From a checkpoint of a small mixture-of-experts model trained on Wikipedia.
Size: 14 layers, vocabulary 32768, 17.7M parameters.
Below are experts of layer 9 (counted from 0) of a mixture-of-experts language model. Rows are named router (the router's row for the expert) and show model dimensions 96-191. Each number is 50 + 10 x the weight over its row's rms, rounded and kept within 0 to 99.
After each expert's rows: "comes before" lists some tokens at least twice as common just after its tokens as in all text; "mostly gets" lists some tokens that are sent to it at least half of the time. This comes from a sample of Wikipedia text that the model never trained on. Tokens count by the router's weight.

# expert 12
router:45 57 42 48 56 46 49 42 58 35 51 34 35 52 50 56 54 55 64 55 43 40 51 67 52 48 44 52 57 51 37 24 49 40 43 53 35 64 39 45 42 48 61 49 37 50 57 56 54 48 69 70 57 50 58 66 50 63 54 60 31 56 53 57 37 68 43 37 56 48 59 51 39 48 43 50 60 30 57 64 65 46 56 54 73 52 34 33 38 47 60 55 50 46 51 49
comes before: " |", ":", " of", ")", "==", " ("
mostly gets: " Location", " Total", " JPL", " Genus", " episode", " MPC"

# expert 20
router:56 39 53 46 30 57 42 42 48 54 49 56 53 42 58 51 60 24 48 56 22 45 43 44 40 39 42 44 42 46 56 59 54 57 42 60 62 71 28 60 47 57 65 47 70 49 62 48 38 50 52 53 48 52 63 45 59 51 50 64 50 51 43 71 55 52 42 23 60 65 41 42 42 49 50 56 44 43 50 54 56 32 57 37 49 46 40 38 50 50 50 47 66 45 38 55
comes before: " |", "0", "1", "5", "3", "4"
mostly gets: " six", " five", " eight", " seven", " UTC", " nine"

# expert 29
router:51 43 59 53 44 65 60 43 56 55 40 63 80 45 54 29 57 35 54 52 56 49 63 64 57 57 43 39 35 53 53 67 51 43 49 61 42 43 56 51 58 47 50 53 39 56 47 43 46 55 58 52 50 28 33 42 54 52 74 42 45 62 38 46 41 57 53 34 53 53 42 47 39 41 48 54 45 52 43 55 29 56 52 56 68 57 42 49 44 49 61 54 39 53 55 46
comes before: " to", " of", " in", " that", " for", " with"
mostly gets: " can", " him", " could", " may", " would", " will"

# expert 26
router:46 66 36 37 46 49 50 36 42 37 37 29 48 63 46 53 57 41 51 36 39 56 38 58 58 52 45 44 60 51 50 39 51 54 56 42 34 48 50 46 34 51 49 37 51 45 61 55 45 72 51 53 45 45 44 63 57 66 39 61 27 58 50 49 40 65 59 40 27 30 61 53 49 36 22 43 40 31 53 52 57 56 54 38 52 50 45 42 51 47 64 48 59 63 65 62
comes before: "\n", "==", ":", "The", "===", "-"
mostly gets: "==", " ==", "Personal", " =", "See", "History"

# expert 14
router:53 53 48 47 39 62 54 47 59 50 42 60 55 56 34 53 48 37 47 44 51 64 69 50 58 40 34 37 55 40 36 48 44 61 53 37 41 55 64 55 60 50 55 59 65 53 53 61 55 52 50 56 50 48 35 46 58 61 46 48 52 62 42 61 49 61 49 39 49 46 56 54 41 31 47 34 53 52 59 57 53 44 32 42 50 49 55 54 30 42 49 58 54 39 51 50
comes before: "\n", " The", "==", " In", " He", "The"
mostly gets: ".", " ==", ").", "\".", " where", " ==="

# expert 6
router:53 52 28 55 28 51 62 50 38 34 46 57 53 76 41 46 57 30 64 62 18 44 41 51 57 40 51 29 52 39 22 44 37 39 48 39 51 69 61 51 47 53 43 54 45 59 56 54 40 64 51 62 49 41 27 39 47 51 61 70 38 43 16 64 49 49 62 36 42 50 60 45 46 47 64 45 60 52 41 43 50 50 53 60 61 50 39 56 51 35 55 50 44 62 50 58
comes before: "0", "9", "|", "1", "8", "2"
mostly gets: "1", "2", "\n", "9", "0"

# expert 18
router:52 53 51 54 30 51 50 45 55 59 53 68 58 35 44 54 64 35 68 46 44 48 56 48 54 43 27 51 57 67 53 40 49 47 53 72 30 59 46 66 49 50 47 55 44 45 48 45 36 40 68 58 59 32 54 52 49 44 46 47 53 68 35 45 38 55 51 22 49 54 41 58 39 46 47 52 31 63 43 51 48 53 50 46 57 40 52 35 51 56 62 54 60 40 60 60
comes before: " the", " a", " his", " an", " her", " their"
mostly gets: " for", " on", " with", " in", " to", " from"

# expert 1
router:44 51 42 38 43 52 39 60 44 50 46 32 50 71 62 61 44 48 51 54 29 53 55 57 42 53 40 51 52 29 65 47 48 50 52 39 32 81 39 49 51 61 48 44 51 50 53 44 59 63 45 59 62 51 59 50 54 45 58 57 47 65 37 63 39 60 61 21 41 45 50 75 43 65 31 53 46 51 57 43 52 55 43 45 64 48 58 62 42 77 58 55 68 65 55 43
comes before: "1", "2", " ", ")", "3", "-"
mostly gets: "′", " ", "″", " September", "born", " October"

# expert 25
router:43 42 48 54 46 52 57 43 61 39 38 53 52 53 51 42 47 51 73 46 55 49 35 58 43 43 62 40 51 68 50 53 33 42 56 53 55 53 46 51 40 57 58 66 44 64 43 65 47 56 70 52 42 48 49 49 49 57 43 55 49 47 35 62 32 55 48 45 53 52 55 51 42 53 63 37 54 52 47 65 43 50 52 57 67 58 44 41 45 53 51 56 40 49 46 56
comes before: " of", ".", ",", " in", " and", " for"
mostly gets: " season", " area", " album", " school", " year", " series"

# expert 4
router:42 48 47 54 42 48 55 39 55 49 42 64 55 37 50 47 64 30 62 60 51 59 51 58 51 48 42 52 43 51 40 65 45 39 45 71 56 50 49 56 41 48 55 71 30 60 57 39 46 52 69 49 49 53 41 52 39 46 63 51 37 57 43 57 55 59 57 42 55 59 65 48 40 39 34 44 59 54 37 69 44 51 41 48 56 53 38 60 39 59 57 63 64 44 60 49
comes before: " to", " of", " in", " by", ".", " for"
mostly gets: " used", " built", " made", " began", " released", " work"

# expert 13
router:52 35 47 34 35 55 49 63 62 57 44 67 79 55 40 35 47 39 47 33 55 54 50 53 50 41 50 55 66 48 54 42 36 58 51 52 45 57 30 52 42 53 63 53 35 59 59 53 43 33 45 39 43 44 34 57 56 47 45 71 58 59 32 53 54 62 65 43 50 55 51 58 45 49 35 37 55 52 46 49 52 44 33 43 47 45 44 46 38 60 65 43 59 30 74 65
comes before: " the", " a", " The", " and", " he", " which"
mostly gets: "),", " where", " including", " during", " after", " between"

# expert 28
router:62 52 46 61 34 62 54 53 59 46 47 66 30 72 51 63 51 23 41 60 26 45 51 53 42 38 39 61 48 60 45 43 35 57 52 63 41 59 57 39 48 51 54 55 56 52 42 49 39 45 43 49 41 46 45 31 54 48 51 54 48 48 13 61 45 52 58 24 56 65 59 49 43 42 56 53 59 48 46 50 57 47 58 45 55 43 37 38 49 34 58 58 53 57 39 62
comes before: "0", "9", "8", "7", "5", "6"
mostly gets: "1", "2", "9", "3", "0", "8"

# expert 3
router:45 63 65 45 33 48 52 38 40 51 55 56 42 59 59 31 39 33 64 55 42 54 49 54 42 47 40 51 45 35 51 42 45 49 35 48 50 82 47 62 56 57 59 41 48 60 43 59 38 50 47 56 48 58 59 50 42 45 43 30 38 62 34 65 40 51 44 24 36 51 47 52 57 40 50 48 51 28 50 73 63 36 51 23 55 35 65 57 52 64 61 47 46 54 52 35
comes before: "5", "4", "6", "1", "3", "7"
mostly gets: "°", "′", "″", " MPC", " JPL", " −"

# expert 19
router:59 43 60 50 19 37 48 62 59 46 43 26 65 61 43 36 40 48 60 47 30 57 48 41 40 44 41 49 36 16 37 56 47 54 54 52 39 71 43 57 51 53 54 46 50 49 50 50 56 44 38 50 41 38 46 47 54 39 49 61 41 56 35 48 45 47 52 36 47 45 61 46 46 47 49 51 44 48 35 50 40 59 50 43 66 40 66 48 57 56 49 53 39 64 56 51
comes before: "1", "2", "3", "4", "5", "6"
mostly gets: " (", " ", "–", "/", " \"", "("

# expert 22
router:49 44 44 41 53 57 48 46 60 48 41 54 51 44 56 37 54 56 53 51 43 68 39 59 45 34 48 42 61 68 38 59 34 53 58 40 69 56 60 58 40 53 62 52 50 46 37 49 33 59 54 69 43 50 37 37 57 54 54 48 51 64 45 52 31 58 45 41 42 42 60 70 44 49 51 55 50 57 31 58 46 46 59 42 60 56 52 51 46 75 50 54 55 37 60 62
comes before: ",", " |", ".", " (", " and", ")"
mostly gets: " France", " Cup", " Stadium", " England", "ani", " Germany"

# expert 10
router:50 55 36 34 45 44 48 52 53 61 44 52 61 50 36 42 53 58 63 43 55 57 39 43 40 41 40 68 42 53 43 39 28 49 78 20 43 52 44 45 49 35 67 38 36 69 66 49 57 53 53 44 30 62 33 66 58 54 41 50 50 53 41 66 39 52 62 43 54 40 53 66 41 53 32 46 43 39 64 63 50 44 26 44 54 46 48 35 45 54 54 41 52 61 58 59
comes before: "\n", " and", " a", " who", " which", " but"
mostly gets: "),", "\",", " politician", " footballer", "born", " ="

# expert 15
router:60 62 47 42 37 63 56 51 59 58 49 28 46 48 34 36 41 49 43 35 47 52 42 60 54 30 50 55 53 40 44 58 51 38 41 40 40 66 47 56 53 50 66 73 67 52 48 60 46 49 40 48 50 35 46 51 48 62 76 53 33 52 56 48 63 64 47 32 50 55 54 49 48 59 45 48 55 46 62 44 66 37 52 28 41 56 33 41 56 45 42 59 53 55 55 61
comes before: " ", "\n", " \"", " —", " Total", " October"
mostly gets: "|", " |", "=", "|---|---|---|", " December", " January"

# expert 5
router:56 50 42 40 38 59 44 47 61 49 51 31 52 41 48 53 36 55 54 61 25 54 43 55 50 33 41 58 48 28 56 60 48 46 57 35 70 57 53 38 54 38 61 56 58 58 58 55 39 59 51 60 31 42 56 52 49 64 56 40 49 49 47 44 47 58 52 30 39 39 45 65 38 48 41 54 68 43 51 63 59 46 41 42 42 60 36 48 38 49 48 60 58 64 58 61
comes before: " ", "\n", "-", " —", " +", " −"
mostly gets: " |", " ===", "};", " —;", " MPC", "|---|---|---|"

# expert 30
router:64 38 50 49 48 76 45 47 52 52 48 61 56 46 41 54 62 25 51 45 50 64 46 69 65 44 41 35 45 44 47 49 51 52 59 55 56 51 44 74 32 53 52 56 31 64 48 50 42 42 64 49 60 41 55 57 60 50 56 75 41 44 56 42 46 51 67 56 49 67 47 59 38 38 45 47 47 52 56 58 53 42 39 39 66 45 62 35 43 51 56 49 56 59 49 55
comes before: " the", " a", " his", " their", " other", " an"
mostly gets: " between", " more", " two", " both", " some", " many"

# expert 24
router:61 48 47 56 48 52 52 39 53 46 45 36 50 47 49 60 46 59 75 46 39 59 39 63 46 48 57 51 35 54 52 50 49 59 64 40 52 61 24 61 52 51 71 69 55 62 58 57 49 32 52 51 41 50 52 53 38 51 49 62 45 43 51 56 44 52 50 37 50 43 43 42 35 53 45 37 27 57 53 51 46 45 39 38 49 45 50 53 51 54 46 63 51 64 62 59
comes before: " ", " W", " United", " New", " —", " B"
mostly gets: "|", "};", "=", "',", " ITA", " ESP"

# expert 0
router:52 35 41 53 48 57 43 53 54 44 37 44 47 57 60 53 58 54 57 67 37 58 45 52 40 42 56 48 61 64 29 51 37 40 71 33 36 58 42 55 39 55 65 54 63 58 37 58 43 42 68 72 32 52 30 59 45 72 52 46 50 50 49 63 39 63 42 47 41 53 38 58 41 46 62 41 52 70 33 61 57 31 65 48 70 59 46 47 52 62 50 62 50 50 51 80
comes before: ",", " of", ".", " (", " and", " in"
mostly gets: " University", " League", " Cup", " Championship", " School", " government"